Below are experts of layer 6 (counted from 0) of a mixture-of-experts language model. Rows are named router (the router's row for the expert) and show model dimensions 0-95. Each number is 200 + 30 x the weight over its row's rms, rounded and kept within 0 to 999.
After each expert's rows: a language model's description of what the expert responds to. This comes from a sample of Wikipedia text that the model never trained on.

# expert 62
router,225,221,204,216,253,233,160,209,203,204,232,216,240,194,153,178,156,230,198,173,192,165,230,247,183,234,203,167,221,172,181,210,212,221,202,165,181,189,190,181,199,155,220,213,214,162,213,190,188,239,159,120,154,206,207,172,221,207,239,237,184,213,197,169,192,215,219,196,202,187,196,266,180,225,213,217,218,162,240,159,195,237,198,194,233,223,192,250,166,203,224,191,189,198,215,187
Transitive verbs after a subject or to, like gave, made, sold, create, find, plus the the or his that follows.

# expert 49
router,234,251,191,245,213,218,139,215,155,225,169,217,268,189,129,166,137,162,199,161,184,195,210,169,186,226,189,176,146,156,177,159,246,225,196,226,208,174,205,174,209,191,267,277,182,212,207,186,175,224,184,181,200,185,185,201,241,194,216,184,199,214,205,192,216,160,158,200,236,203,155,188,214,178,241,166,196,222,251,202,196,209,213,143,184,216,244,212,211,224,180,232,188,224,193,174
Commas and conjunctions in descriptive prose on species, science or architecture, plus qualifiers like usually, typically, although, either.

# expert 21
router,252,250,189,211,217,244,143,218,194,198,211,183,190,189,176,223,189,194,187,203,245,199,192,149,172,237,151,189,151,181,214,175,194,209,170,190,241,148,274,169,176,175,258,213,194,219,213,232,232,210,144,194,175,228,188,151,179,185,272,194,163,147,192,171,225,228,259,174,224,233,169,194,193,252,266,175,150,276,193,201,217,222,202,157,183,255,168,225,170,200,194,165,193,142,185,167
Prepositions, mostly of and from, after institution or title nouns such as Church of, Order of, Chief of the Defence Force from.

# expert 10
router,210,256,210,264,257,233,101,213,237,187,206,184,247,222,176,182,225,260,202,194,188,170,231,173,213,188,191,153,160,200,202,171,206,180,170,198,244,141,171,124,235,198,236,174,179,211,191,187,201,171,223,220,227,232,200,223,194,182,177,215,138,231,185,172,153,184,229,196,243,152,177,254,220,196,199,156,154,169,196,211,231,175,200,182,175,176,200,221,239,167,194,174,218,167,216,225
Season years, league names and separators in footballer career statistics, such as 2015–16, Premier League, Serie A, loan, semicolons.

# expert 19
router,209,260,221,248,236,155,166,169,185,228,216,178,279,191,185,228,188,269,200,240,223,214,254,195,179,260,176,196,225,202,221,182,169,220,241,148,255,179,244,216,215,199,259,209,200,178,171,202,209,219,213,143,170,209,173,255,210,206,265,219,222,226,226,171,240,178,206,253,181,213,225,236,216,201,209,250,128,150,200,237,212,206,205,211,182,223,220,198,186,164,166,197,261,230,190,245
Final head nouns of organization and place names such as Company, Association, Stadium, Laboratory, School, Corporation.

# expert 56
router,207,205,234,166,210,163,217,185,199,186,205,159,147,171,152,180,210,206,175,173,244,224,219,273,177,254,186,220,187,172,158,185,180,180,195,210,159,227,188,165,215,221,153,203,190,190,172,182,191,251,231,196,184,211,137,150,197,190,205,213,180,229,194,200,255,153,165,191,197,248,121,231,175,248,182,189,182,188,224,224,215,183,196,218,180,189,207,181,182,206,192,206,191,183,198,186
Opening consonant-cluster pieces of ordinary words after the, a or possessives, like gu-, sh-, ab-, amb-, spl-, fr-.

# expert 60
router,170,215,196,270,199,207,162,219,162,240,195,210,163,173,179,138,124,195,196,179,216,219,203,192,153,211,237,200,122,192,212,234,189,177,212,176,187,155,198,245,196,219,227,221,208,252,126,209,218,210,168,166,218,173,237,185,228,151,236,195,200,215,216,184,214,172,201,229,227,197,222,153,223,207,209,164,160,159,187,239,211,226,214,235,191,247,225,206,234,240,191,190,257,213,150,169
Leading digits or number pieces before suffixes, especially centuries and measurements, such as 13th-century, mid-20th, 25-km, 3690 BP.

# expert 38
router,227,230,228,207,226,234,139,275,211,213,219,223,197,252,211,185,196,201,207,154,208,181,175,197,205,221,175,202,160,230,220,194,147,197,198,223,190,172,193,155,146,164,231,205,189,208,196,158,234,175,172,230,159,223,233,172,186,202,270,194,168,171,185,179,184,198,194,208,227,221,207,196,187,250,233,238,214,262,186,220,179,186,213,158,216,236,143,243,170,222,204,173,244,178,190,215
Of and similar prepositions in headings, list titles and infobox fields, such as List of, Species of, Place of birth.

# expert 45
router,215,234,235,179,283,229,118,230,154,232,222,176,273,200,175,215,178,183,227,163,171,215,187,206,182,241,212,194,172,155,171,191,220,163,194,213,169,194,253,175,176,179,240,222,178,221,164,215,218,141,163,155,216,195,202,198,191,176,229,198,222,182,186,165,239,141,184,243,188,200,193,209,142,203,261,208,188,184,202,136,201,202,224,160,195,229,198,214,189,173,210,228,242,234,174,224
Row-final tokens before line breaks: minute marks in football goal lists, closing pipes, closing parentheses, e.g. Hull 66', 2,605 ft).

# expert 9
router,240,271,181,221,242,223,119,201,172,209,211,197,272,214,109,153,193,185,219,164,222,223,224,183,189,242,220,167,165,157,194,224,230,171,178,222,175,187,239,172,189,187,219,228,231,205,175,256,252,194,177,154,188,194,199,232,232,233,230,171,200,217,224,160,177,174,172,200,195,208,146,271,217,209,226,201,169,213,221,205,178,187,240,153,170,206,212,261,187,209,183,239,204,168,202,172
Dashes, semicolons and pipes inside date ranges, number rows and credit lists, e.g. 1938-25 Sep, July 5–17, Javon Greene – A&R.

# expert 5
router,224,199,219,263,265,185,168,243,231,188,232,190,251,218,180,193,201,213,206,214,234,242,192,223,184,164,153,142,213,226,219,197,192,180,214,232,176,144,237,194,209,194,210,161,173,230,181,224,236,282,186,203,206,209,162,226,223,248,259,170,200,240,221,130,193,190,198,238,239,184,181,232,206,209,276,212,231,221,201,216,171,201,220,188,187,233,197,241,197,207,195,200,242,221,187,209
Head nouns of named organizations, awards and events, such as Award, School, Council, Olympics, often before of, for or in.

# expert 23
router,195,202,186,203,261,225,172,177,185,200,167,169,283,192,166,185,184,172,242,228,206,164,178,213,204,188,189,156,188,205,191,202,189,179,212,270,154,220,199,174,146,192,180,194,169,145,231,187,222,224,183,195,187,254,159,206,150,263,225,187,188,233,248,164,245,215,219,256,221,181,200,249,153,225,277,187,206,200,208,208,207,242,185,216,143,170,207,197,197,185,189,185,201,218,230,195
Sports nouns after first or his, such as game, debut, goal, match, and Win/Loss entries in results tables.

# expert 53
router,199,244,182,243,222,239,179,206,169,208,154,202,229,164,214,166,149,254,216,210,222,219,179,184,171,185,214,158,165,216,162,166,157,188,163,205,206,155,182,193,218,236,217,224,212,173,242,194,193,188,197,193,222,199,227,284,187,238,222,159,186,167,177,179,244,182,208,158,228,222,197,189,220,165,189,190,243,173,232,199,197,163,165,214,204,187,174,229,232,203,168,177,209,194,183,213
Hyphens, dashes and digits in football contracts, scores and years, as in 2-year deal, 1985–1987, 9–0–1; also UEFA, signing.

# expert 52
router,240,235,220,186,192,206,215,255,239,171,194,137,148,238,228,217,220,176,208,199,227,207,215,191,157,189,225,212,127,184,235,186,232,218,183,204,172,214,261,212,207,210,224,229,207,195,226,203,214,208,222,215,219,192,168,174,210,210,270,220,173,165,184,192,185,197,211,239,149,161,165,192,220,231,272,189,183,228,195,220,166,227,237,156,208,190,233,207,187,198,193,240,187,217,210,184
Middle subword pieces of Latin scientific names and other foreign or rare words, such as madagasc-ari-ensis, herb-iv-ore, mel-an-opus.

# expert 27
router,235,263,184,212,209,250,159,202,137,191,235,220,224,205,177,107,216,164,215,189,262,189,241,115,181,234,220,190,185,215,196,173,247,167,164,196,225,137,201,157,209,195,180,205,217,224,222,221,261,191,181,218,242,191,189,228,134,192,194,182,214,191,169,209,169,243,140,228,227,198,170,200,243,198,205,190,213,223,208,191,238,169,168,195,171,209,179,205,165,244,204,218,198,218,230,179
Number cells and capitalized first words or word starts in tables and lists, e.g. Resid(ents), MF, Outstanding, Supporting, checkmarks.

# expert 20
router,190,222,192,263,225,262,189,191,173,238,187,139,216,213,192,122,246,154,174,202,218,205,181,174,163,211,182,186,185,223,151,203,214,164,169,229,192,205,209,158,212,195,158,194,243,157,214,223,213,201,178,220,165,193,219,175,165,252,216,153,161,179,207,182,223,214,212,190,258,241,151,234,196,263,202,247,209,163,173,194,181,231,214,207,144,215,186,228,184,183,198,202,198,191,259,235
Words before a job title or position, such as assistant, deputy, vice, chief, starting, former, often after the team's or as.

# expert 42
router,224,245,217,261,226,213,171,229,207,217,213,202,228,245,219,153,193,186,177,242,185,226,235,207,168,214,222,202,201,209,162,219,166,168,223,204,213,211,165,180,179,138,231,179,206,177,183,233,233,181,221,228,193,197,185,184,152,223,213,218,188,212,184,176,163,203,214,198,175,203,130,287,182,283,209,211,263,161,238,165,143,163,221,210,162,207,173,237,222,222,191,201,172,230,205,189
Function words and verbs in award and career sentences, such as for after Award, won, received, nominated, Best, as a senior.

# expert 57
router,181,242,192,227,246,177,198,192,177,244,187,184,262,256,186,117,178,179,200,176,261,171,217,199,240,207,231,214,174,165,179,188,263,216,180,177,241,205,245,257,169,144,203,161,253,198,226,222,214,225,258,125,177,193,225,162,235,202,215,213,222,228,218,184,231,201,228,217,209,202,181,226,235,198,159,183,193,194,196,204,190,184,215,177,200,218,176,194,189,189,184,224,206,208,203,175
The word the or The, usually before superlatives or ordinals such as the shortest, the only, the first, in running prose.

# expert 40
router,182,208,256,242,216,177,116,248,185,215,246,194,211,207,153,220,204,198,234,163,200,228,198,213,226,220,136,156,179,198,223,233,212,212,206,193,174,170,231,210,171,227,241,166,186,188,173,175,210,184,173,159,185,218,211,240,247,198,188,178,205,170,268,209,218,189,207,194,218,204,134,203,234,255,211,217,208,183,219,123,109,206,228,185,220,209,243,238,208,209,197,243,256,152,184,240
First three digits of four-digit years in dates and life spans, such as 198 in (1980 video game), 189 in (1893–1973).

# expert 51
router,240,215,194,209,281,205,174,234,230,198,213,216,275,220,181,122,202,126,203,190,185,182,205,229,116,259,173,157,231,203,185,210,212,175,240,214,237,140,229,223,217,220,178,242,212,182,185,198,224,248,162,191,224,218,236,230,184,186,179,228,177,217,203,232,186,238,195,230,148,236,129,253,190,255,222,184,227,257,245,196,190,184,203,229,194,218,251,176,199,195,258,194,202,201,176,226
Past participles and verbs of saying, judging or acting after was, to or subjects, e.g. considered, recognised, argues, stated.

# expert 26
router,250,183,236,186,244,213,194,237,184,238,229,143,221,168,194,137,211,173,225,232,216,171,241,161,168,245,218,215,156,181,225,165,165,137,177,167,195,196,227,202,211,174,229,233,219,177,206,197,216,183,211,135,228,152,190,181,204,164,294,169,207,133,189,137,198,173,203,186,215,189,199,210,209,224,221,169,230,188,136,202,181,170,198,208,184,171,201,196,207,217,159,209,175,264,236,181
Opening pieces of common nouns and adjectives after the or of, like gener-, feder-, government, state, region, canon-.

# expert 33
router,207,247,256,236,224,262,166,239,189,177,225,183,248,196,232,192,217,169,247,183,235,174,269,210,183,199,206,194,198,183,244,227,210,168,224,238,228,156,169,229,198,179,210,183,220,236,203,163,183,226,170,179,176,158,213,135,219,171,192,133,219,217,197,222,200,167,181,184,194,178,189,137,195,153,166,177,212,280,171,213,205,198,205,239,224,188,240,200,217,175,206,251,213,236,190,234
Coordinate letters, degree marks, km and sq units, slashes and periods in geography infobox data, e.g. 135.35 km2, 50.4″E, Density.

# expert 16
router,232,257,185,224,212,211,188,234,162,222,204,202,234,216,204,133,190,187,205,210,157,199,251,217,179,260,169,126,180,203,173,212,186,185,198,207,219,200,155,209,216,191,230,238,237,204,221,231,202,196,182,139,221,218,188,210,170,231,238,231,144,225,189,159,213,210,222,237,211,231,150,222,199,243,179,251,193,195,213,158,203,233,200,232,185,197,144,261,155,179,248,225,227,208,204,177
Tokens just before a person's name in lists, tables and credits, such as country codes (AUS, SWE), list dashes, first letters of names.

# expert 24
router,193,206,191,158,207,208,159,199,178,239,204,143,202,214,169,140,148,270,220,215,155,214,224,183,202,185,207,195,174,137,189,240,232,174,174,181,210,219,238,213,205,154,194,196,237,218,151,190,239,206,201,99,159,166,184,195,201,252,226,222,202,226,227,199,192,178,181,280,234,243,167,196,200,193,218,279,164,214,220,167,124,186,250,171,183,208,173,193,148,241,217,233,188,237,196,207
Instrument names and track list items in album personnel sections, such as organ, guitar, drums, vocals, and track numbers before song titles.

# expert 32
router,241,310,251,194,252,207,164,255,174,213,220,202,221,148,169,172,212,201,199,158,212,158,282,161,176,219,135,153,161,199,217,202,180,169,209,194,244,169,180,234,253,205,238,211,214,234,233,141,162,183,172,162,222,202,243,188,202,198,231,181,194,228,177,165,208,219,209,172,185,196,169,208,198,191,220,190,178,251,208,214,224,207,234,196,152,240,161,207,149,165,227,203,224,226,209,237
Sentence-initial The and function words opening a clause or phrase, such as the after according to, by, of, When, Although.

# expert 4
router,256,251,261,215,258,259,153,235,213,242,206,189,240,197,229,133,210,209,131,231,245,168,203,205,207,226,179,131,174,162,204,153,205,163,179,190,211,233,231,195,235,187,222,245,186,206,239,198,254,186,205,155,230,220,183,208,166,225,239,152,182,205,179,164,235,236,176,243,239,201,145,228,181,239,231,169,207,186,217,191,206,247,239,202,130,227,215,190,192,212,226,199,253,191,169,213
Pipe cells and position codes in sports squad tables, especially before nationality codes, such as MF, DF, FW, GK, or the pipe before BIH.

# expert 15
router,212,198,204,172,267,209,140,204,168,256,155,202,236,209,225,211,148,189,183,203,214,222,242,217,238,197,169,236,200,145,233,213,172,271,219,204,197,241,170,196,225,175,233,156,213,235,215,196,196,261,163,163,166,237,237,167,229,195,247,143,239,203,210,154,224,163,203,229,214,228,223,218,167,247,250,181,233,228,217,230,173,211,225,201,204,205,208,209,224,175,186,216,206,221,189,145
Nouns for buildings, places and things after an article, often the start of a compound, e.g. Street, book(store), law(n), house, Stadium.

# expert 2
router,228,201,237,191,234,245,108,218,165,252,202,191,267,214,153,183,149,189,246,163,182,202,205,206,189,286,150,107,157,208,200,198,213,209,177,219,245,213,217,248,182,172,224,251,227,137,183,178,213,185,214,150,213,273,147,193,187,221,247,146,161,233,195,170,222,215,211,193,226,200,179,243,150,231,246,183,208,212,254,189,187,221,227,172,184,221,205,201,164,178,195,192,231,219,191,211
Pipe separators, semicolons and commas between fields in tables and score lists, especially after years or scores like 6–0, 2002.

# expert 43
router,255,275,234,246,215,199,158,220,232,243,218,163,195,216,191,170,192,190,178,177,195,188,232,192,197,203,172,189,153,192,197,207,179,182,195,177,205,193,223,203,172,196,256,187,231,233,201,214,207,149,172,195,201,184,187,180,198,225,246,163,198,223,233,197,206,218,175,197,244,199,145,203,203,222,279,262,209,216,219,186,204,219,233,199,204,272,177,169,232,219,196,207,236,245,212,203
Prepositions and connectives after verbs or nouns, like as, by, of, for, when, alongside, as well as.

# expert 36
router,201,233,220,158,205,169,201,219,201,198,208,158,179,203,206,218,203,218,199,218,201,231,261,178,162,196,174,174,186,221,179,181,226,171,197,203,180,213,228,200,206,175,182,192,209,218,226,177,271,225,201,188,189,245,177,170,185,187,218,211,234,155,203,198,223,191,155,210,208,232,173,210,191,217,249,186,142,201,232,177,159,198,189,182,183,197,238,181,217,225,163,236,244,183,224,185
Opening syllable pieces of longer, often Latinate or technical words, such as Syn-theses, tuber-culosis, ellip-tic, nec-tarines, med-itation.

# expert 0
router,219,246,195,211,265,233,140,182,187,216,251,171,216,191,209,198,141,162,278,192,181,225,197,216,253,200,223,205,185,178,150,197,129,233,184,247,181,180,163,196,205,162,187,170,232,223,199,235,253,224,117,248,185,217,221,227,174,168,266,162,202,201,222,204,214,206,246,209,247,245,205,240,174,205,218,235,213,189,202,259,166,192,244,192,175,178,227,178,211,125,212,201,155,202,233,155
Unit nouns after a number or hyphen in game reports and tables, such as yard, seconds, points, plus score dashes like 31–28.

# expert 63
router,173,238,225,261,274,191,158,206,201,200,189,209,227,194,166,194,236,171,209,223,178,228,226,169,214,190,206,159,148,191,238,170,165,185,212,190,229,192,233,232,229,165,251,215,226,191,204,192,186,176,126,149,160,182,197,210,203,197,257,233,209,175,191,143,204,132,214,185,193,204,155,179,229,243,246,205,223,171,236,157,203,210,209,213,200,264,204,187,158,141,205,229,268,238,202,184
Final suffix pieces of words, often foreign or taxonomic names, e.g. -idae, -ensis, -ning in Danish, -es in German titles.

# expert 18
router,203,244,258,193,258,178,148,238,173,213,242,146,256,213,149,176,229,160,219,216,159,220,202,190,211,213,208,131,167,152,207,183,170,204,246,169,219,177,234,226,228,151,284,156,177,246,191,165,195,212,205,175,207,177,216,219,225,187,232,196,236,189,229,138,240,156,200,211,196,218,185,189,226,193,240,236,197,185,188,172,180,227,215,197,197,212,152,200,220,219,160,186,198,224,195,176
Countries, cities and organisation nouns after the, of or in, often followed by a possessive, such as Australia's, club's, world, government.

# expert 1
router,181,234,199,205,230,214,129,253,169,208,214,198,258,188,172,129,189,240,237,201,210,201,212,183,204,210,176,149,192,130,184,236,225,161,166,225,218,195,228,169,153,197,245,229,225,215,229,176,233,211,198,123,216,186,146,153,227,224,230,235,197,230,211,190,264,204,180,273,192,261,151,235,194,223,214,191,191,258,279,197,141,183,209,186,164,203,203,223,184,199,234,212,158,249,171,236
Pipe separators and quote marks opening song titles in numbered album track-list tables, plus music-release words such as single, LP, EP, album.

# expert 47
router,202,207,247,166,196,222,208,235,220,183,151,196,158,205,233,208,244,197,189,218,201,203,238,188,218,229,219,222,128,148,211,192,219,209,199,201,212,202,254,222,206,213,210,236,217,167,229,192,224,202,251,207,210,225,201,172,201,148,228,201,188,168,201,212,132,176,220,216,176,160,139,211,214,210,253,176,192,214,211,204,184,214,197,166,227,200,245,177,160,198,215,259,205,156,185,174
Mid-word letter pieces inside non-English words and names, especially French film titles, as in enfants, fugue, Commissaires.

# expert 17
router,243,203,196,216,282,189,107,247,205,210,165,175,280,201,121,181,153,182,205,172,177,180,199,181,211,271,225,158,181,153,185,233,178,186,171,186,244,172,195,215,208,173,226,212,199,225,157,220,213,213,185,162,212,232,208,227,220,217,228,180,188,217,203,156,219,218,171,199,162,201,146,248,160,228,221,177,147,184,245,200,204,176,240,159,189,198,186,234,153,236,185,205,224,222,238,216
Pipe separators and closing parentheses in wiki tables, usually right after a person's or team's name in sports results and filmographies.

# expert 12
router,236,219,273,182,263,206,142,238,202,216,246,165,191,190,186,213,220,184,180,220,193,213,231,191,172,225,231,143,162,220,217,146,181,197,195,177,182,232,199,163,234,185,225,179,172,189,166,155,230,193,205,164,178,156,204,251,244,157,275,190,228,211,220,177,226,123,222,162,224,163,184,221,167,213,282,190,198,140,184,205,230,154,224,220,176,206,205,188,240,200,178,212,206,218,214,174
Abstract or collective nouns and noun-forming word endings after the, their or his, such as education, research, groups, -ation, -ing.

# expert 39
router,264,252,240,211,202,252,131,265,184,180,174,178,263,218,196,225,182,142,181,208,183,186,201,199,243,229,158,202,197,157,195,169,209,219,213,227,213,224,157,166,170,222,194,164,159,202,167,174,198,208,202,196,198,239,224,153,242,259,227,185,223,190,184,215,217,148,188,156,235,256,178,192,142,178,182,181,217,210,236,202,173,241,200,204,188,157,189,195,232,191,164,239,224,202,247,216
Opening parentheses and commas after names or numbers, in stats tables, census age breakdowns and honours, e.g. Brian Shaw (6), (OBE).

# expert 35
router,265,299,226,238,249,183,162,283,202,247,208,197,207,198,198,174,188,207,182,189,193,202,217,176,143,181,173,132,131,195,174,179,213,190,218,166,217,184,212,207,245,232,212,253,186,186,220,235,205,175,215,129,213,233,192,146,217,240,207,201,137,181,161,132,221,181,211,148,204,192,170,232,232,204,202,228,175,169,178,166,185,199,236,189,178,235,151,219,200,177,189,207,193,184,212,220
Mostly the and The after of, by or to, opening names of parties, universities and organizations, as in of the Liberal Party.

# expert 54
router,236,233,162,246,243,212,123,251,172,171,164,194,223,244,170,146,134,244,193,141,157,195,196,188,189,256,150,180,187,141,214,223,205,188,169,238,208,163,198,185,199,195,200,192,212,208,203,226,212,211,190,166,227,182,208,222,185,157,256,195,200,211,210,150,204,180,234,192,243,214,184,232,117,217,217,230,230,209,200,162,202,243,242,203,180,222,200,223,154,178,201,224,237,233,178,183
Separators and markers in tables and bibliographies, such as pipe and comma separators, ISBN, age in parentheses, PTS in boxing records.

# expert 50
router,208,185,221,234,265,202,171,229,244,193,235,224,286,217,185,156,173,179,193,184,197,195,221,217,154,216,140,173,207,141,175,156,200,198,200,190,253,183,258,248,193,216,181,227,213,168,230,147,223,239,178,172,195,231,192,244,210,220,196,224,198,172,210,206,208,198,186,195,170,206,143,221,205,192,225,186,216,195,266,172,188,180,185,188,238,195,257,202,233,215,188,197,182,197,196,153
Verbs of calling, saying or believing, usually after was, be or to, like called, referred, argued, believed, stating.

# expert 14
router,265,240,176,188,300,250,107,197,173,194,234,176,248,254,154,149,190,206,208,185,193,185,224,202,152,210,217,192,176,165,205,161,201,171,205,225,213,164,212,184,198,175,196,206,175,232,157,211,200,198,183,152,236,178,206,174,174,170,220,178,155,211,168,171,213,154,228,182,206,177,164,260,253,238,200,236,218,212,202,184,204,176,243,153,206,208,199,190,231,162,197,236,217,217,222,178
Separators and filler values inside long runs of table cells, like ; 0; 0, —; —, | |, N/a.

# expert 28
router,193,241,266,260,250,217,159,192,220,221,218,181,231,191,191,198,165,187,261,198,189,195,205,206,239,190,181,136,137,213,216,133,164,228,202,196,182,218,193,206,175,220,178,169,229,217,184,203,206,201,199,168,220,216,254,231,150,161,219,155,203,129,170,185,160,205,250,197,259,180,171,217,215,189,231,178,247,211,170,191,210,203,227,180,151,205,209,225,213,226,233,208,185,237,192,224
Header and label words in tables and infoboxes, such as medalist(s), Writer(s), Apps, Pld, Votes, Preceded by, TKO.

# expert 30
router,170,254,278,225,194,218,144,172,188,196,226,233,230,198,229,175,182,237,194,157,196,195,223,185,187,207,206,183,205,217,194,163,186,176,170,218,238,175,177,201,205,122,215,197,205,205,140,197,187,225,217,265,191,216,229,164,218,211,168,154,212,197,196,235,206,156,223,229,242,182,154,167,191,212,191,187,197,152,205,199,190,155,216,202,155,188,156,176,214,177,232,219,219,198,149,230
Ordinal suffixes and ranks in sports season infoboxes and parentheses, such as 3rd win, 2nd title, 9th season, second-largest, plus opening brackets.

# expert 37
router,226,203,201,235,262,203,169,204,174,223,194,140,256,186,178,230,158,157,225,233,217,175,211,212,220,186,202,168,126,171,153,223,169,177,184,262,215,165,170,195,187,198,212,162,219,167,246,198,175,218,201,189,206,219,183,192,203,197,191,251,184,195,191,169,218,213,198,180,235,230,210,271,180,251,198,171,181,233,211,209,249,183,265,187,183,190,238,191,229,137,215,185,191,221,200,195
Digits and dashes inside sports scorelines like 2–1 and 1–0, plus result words such as win, victory, scored, touchdown.

# expert 55
router,223,225,224,164,204,220,197,253,229,164,185,213,165,193,249,190,254,254,234,237,200,156,236,152,142,210,188,209,165,192,177,213,232,180,137,207,199,171,224,205,252,171,255,186,243,186,219,183,220,175,178,238,190,216,224,187,148,206,213,232,212,163,166,186,180,188,214,177,129,219,185,200,228,247,248,187,213,199,200,224,182,184,183,210,220,211,213,212,206,195,192,276,203,234,219,176
Mid-word pieces of foreign place and personal names, like Bistrița, Glastonbury, Canton, Blagoveshchensk.

# expert 41
router,248,310,181,203,251,245,148,221,205,217,180,205,264,175,157,167,203,231,208,201,187,255,264,220,183,285,189,167,202,194,240,212,176,175,197,208,232,184,211,204,257,174,219,205,180,224,181,213,172,206,165,183,180,256,222,208,208,235,261,230,120,176,204,184,215,221,202,189,208,230,126,275,229,199,255,192,213,220,261,210,224,213,213,219,192,229,183,190,194,205,197,189,203,196,187,239
Clause-linking words opening subordinate clauses, like While, Although, After, because, plus common prepositions such as of, for, by.

# expert 6
router,240,216,208,201,278,170,127,232,187,197,231,173,302,234,173,248,201,214,202,226,184,234,237,209,149,191,188,140,218,169,224,189,171,225,270,184,197,192,216,182,211,168,246,188,182,259,135,226,227,246,209,182,200,179,193,177,240,208,267,197,198,242,215,151,239,182,220,259,214,210,202,241,218,209,252,221,178,165,210,223,177,221,200,185,178,205,209,213,226,175,206,217,247,196,219,198
Final word of multiword institution or organisation names, often politics or charts, such as Senate, University, Democrats, Festival, OCC.

# expert 34
router,227,212,222,272,248,176,167,259,181,182,220,237,261,205,157,179,174,186,249,203,191,204,241,214,190,251,181,125,211,227,176,230,204,220,203,185,219,180,242,205,245,207,215,225,185,194,236,143,198,218,156,142,169,220,196,223,227,186,219,209,208,199,215,206,168,213,192,233,210,213,134,256,184,190,240,237,168,223,223,174,219,233,242,218,217,237,208,222,224,146,217,187,195,220,232,198
Main verbs in running prose that take a direct object, such as shows, affected, granted, formed, signed, provide, create.

# expert 13
router,185,227,233,205,237,183,135,210,178,190,236,150,207,139,227,164,203,229,201,199,239,206,258,118,172,288,184,204,214,185,213,163,181,202,200,174,172,201,217,164,248,245,216,194,149,177,195,161,214,221,221,162,198,246,232,235,182,159,259,176,163,170,220,167,201,192,180,211,196,219,195,215,169,171,224,240,197,175,173,206,215,220,140,200,144,217,245,165,245,257,144,232,173,189,168,213
Subject-field words such as social, medical, health, food, land, music, after of or and in names of organizations and topics.

# expert 48
router,224,208,216,182,229,165,182,228,174,216,197,135,180,177,208,207,180,231,175,208,198,230,220,237,215,227,155,201,191,144,164,185,170,176,201,185,215,196,240,175,182,185,147,192,198,160,156,196,189,259,245,171,198,212,165,155,179,152,176,194,168,171,269,192,196,194,160,255,182,202,167,199,216,206,179,159,187,227,256,189,203,160,221,210,195,202,208,192,211,230,173,243,177,203,164,200
First letters or consonant clusters split off as a word's start, such as sl-ots, rh-etoric, sw-ing, v-ows, G-ITIS.

# expert 61
router,210,209,264,168,223,225,170,287,136,182,187,172,198,187,176,193,137,203,201,237,205,255,196,145,226,194,156,197,184,215,211,159,238,200,221,186,216,198,224,198,210,180,235,218,200,165,205,193,246,211,215,52,205,222,206,201,173,191,217,217,228,213,204,219,195,195,148,242,231,199,135,203,215,236,226,224,204,184,219,193,170,214,149,239,166,194,189,197,172,123,212,223,159,202,159,214
Periods, closing quotes and line breaks ending sentences or list items, plus section headings like Description, Geography, See, Species.

# expert 46
router,241,323,194,213,254,195,129,213,167,178,191,212,266,233,131,171,190,198,198,216,189,132,219,190,170,238,206,165,151,189,211,235,198,198,186,212,233,162,196,170,195,185,193,214,202,209,206,204,187,181,187,150,205,174,201,210,173,209,271,149,200,203,183,143,204,229,159,208,210,187,158,226,129,216,222,217,179,204,244,167,166,196,208,142,168,238,208,203,207,153,213,215,217,257,212,184
Connectives like with, alongside, through that add a clause, plus hidden marks and pieces inside geographic coordinates and ISBNs.

# expert 8
router,202,233,183,231,259,189,113,199,185,207,203,152,218,183,173,162,184,197,229,177,219,196,249,163,186,255,256,193,188,210,163,184,179,215,176,263,193,163,201,135,189,209,178,213,173,198,189,230,235,225,196,198,181,204,200,244,213,180,270,194,143,180,235,201,182,185,137,206,193,256,184,276,179,191,223,197,168,233,192,205,183,212,222,186,139,210,231,185,204,218,191,240,174,212,150,227
Content words in noun compounds and coordinated phrases, often before and/of, such as health, safety, bass, support, regulation.

# expert 22
router,196,242,214,200,266,208,132,230,123,244,231,192,221,224,177,152,174,213,213,164,159,169,190,235,207,204,166,182,178,111,220,133,178,162,187,194,214,218,197,242,207,192,274,202,189,177,170,217,221,187,144,207,252,189,225,205,177,204,238,213,248,202,178,220,189,172,202,260,224,202,165,206,205,221,240,193,227,207,240,175,204,195,233,196,166,215,169,226,186,192,235,168,203,234,211,234
Last digit of a year after 200/201 in bibliography citations, such as Beam (2019), plus abbreviations like BA, CD and Award.

# expert 25
router,218,234,197,205,211,202,79,258,196,160,215,184,230,194,182,218,152,216,207,204,229,179,173,152,213,249,160,165,114,157,156,169,198,201,221,225,248,177,183,180,171,200,269,197,212,203,206,181,271,186,138,176,235,230,200,194,218,210,254,249,161,166,211,175,203,203,232,181,214,189,132,202,146,254,239,180,157,254,215,140,209,186,203,222,186,250,171,200,211,216,219,208,188,170,230,234
The preposition of in award titles and sports contexts like player of the year, plus currency signs and table pipes before numbers.

# expert 3
router,212,242,246,279,296,238,122,213,225,185,237,195,233,179,200,179,195,198,185,199,190,174,231,154,190,196,188,187,214,121,174,200,199,176,165,176,249,189,255,237,161,123,185,207,233,175,210,171,224,181,223,162,223,160,201,185,227,145,249,231,181,202,198,196,217,244,240,214,186,222,181,229,212,225,224,170,233,235,216,236,204,211,184,223,205,186,229,227,203,191,232,225,169,185,134,188
Pipe separators, line breaks and spaces in wiki tables like election results, climate charts and station boxes, plus reporting verbs such as stating, said.

# expert 11
router,244,231,191,247,248,208,159,223,218,232,209,190,235,225,158,192,190,189,240,234,215,198,208,194,180,225,192,195,196,147,250,259,234,198,165,178,186,175,211,181,184,154,243,170,204,180,220,228,208,230,201,198,155,284,201,169,177,206,250,209,208,259,177,238,214,170,219,218,220,223,178,214,196,260,222,180,122,148,218,177,168,129,189,161,211,159,232,202,219,216,155,224,202,253,191,222
Nouns naming a creative work after genre descriptors, such as film, album, series, novel; also word-initial pieces like En, An, Ex.

# expert 31
router,260,219,172,183,239,192,141,214,161,211,169,179,255,233,151,183,200,220,208,161,142,208,164,185,187,221,183,167,180,207,180,145,189,179,196,215,218,180,246,211,172,156,193,228,155,194,222,195,241,215,166,131,202,203,175,193,182,204,217,173,180,203,241,208,220,194,209,196,224,264,175,229,162,250,260,210,195,194,191,156,210,198,157,209,202,210,202,182,225,208,194,194,212,260,182,188
Empty table cells, semicolon-separated score series, the state-abbreviation initial T, and plural nouns like games, appearances, products, services.

# expert 44
router,199,235,215,150,224,255,175,204,228,221,153,198,178,151,214,187,181,231,207,214,173,144,212,192,212,193,197,196,187,174,222,229,186,225,189,210,197,174,177,192,208,183,240,215,229,172,235,173,273,189,202,206,172,232,221,250,194,203,193,196,170,189,162,226,176,184,245,187,189,225,193,231,180,248,279,207,260,200,227,179,191,178,262,176,215,200,220,180,223,215,217,192,189,216,248,184
First word piece of surnames, place names and team names, such as Ford-, Aub-, Hunt-, Bell, Whit-, Mill.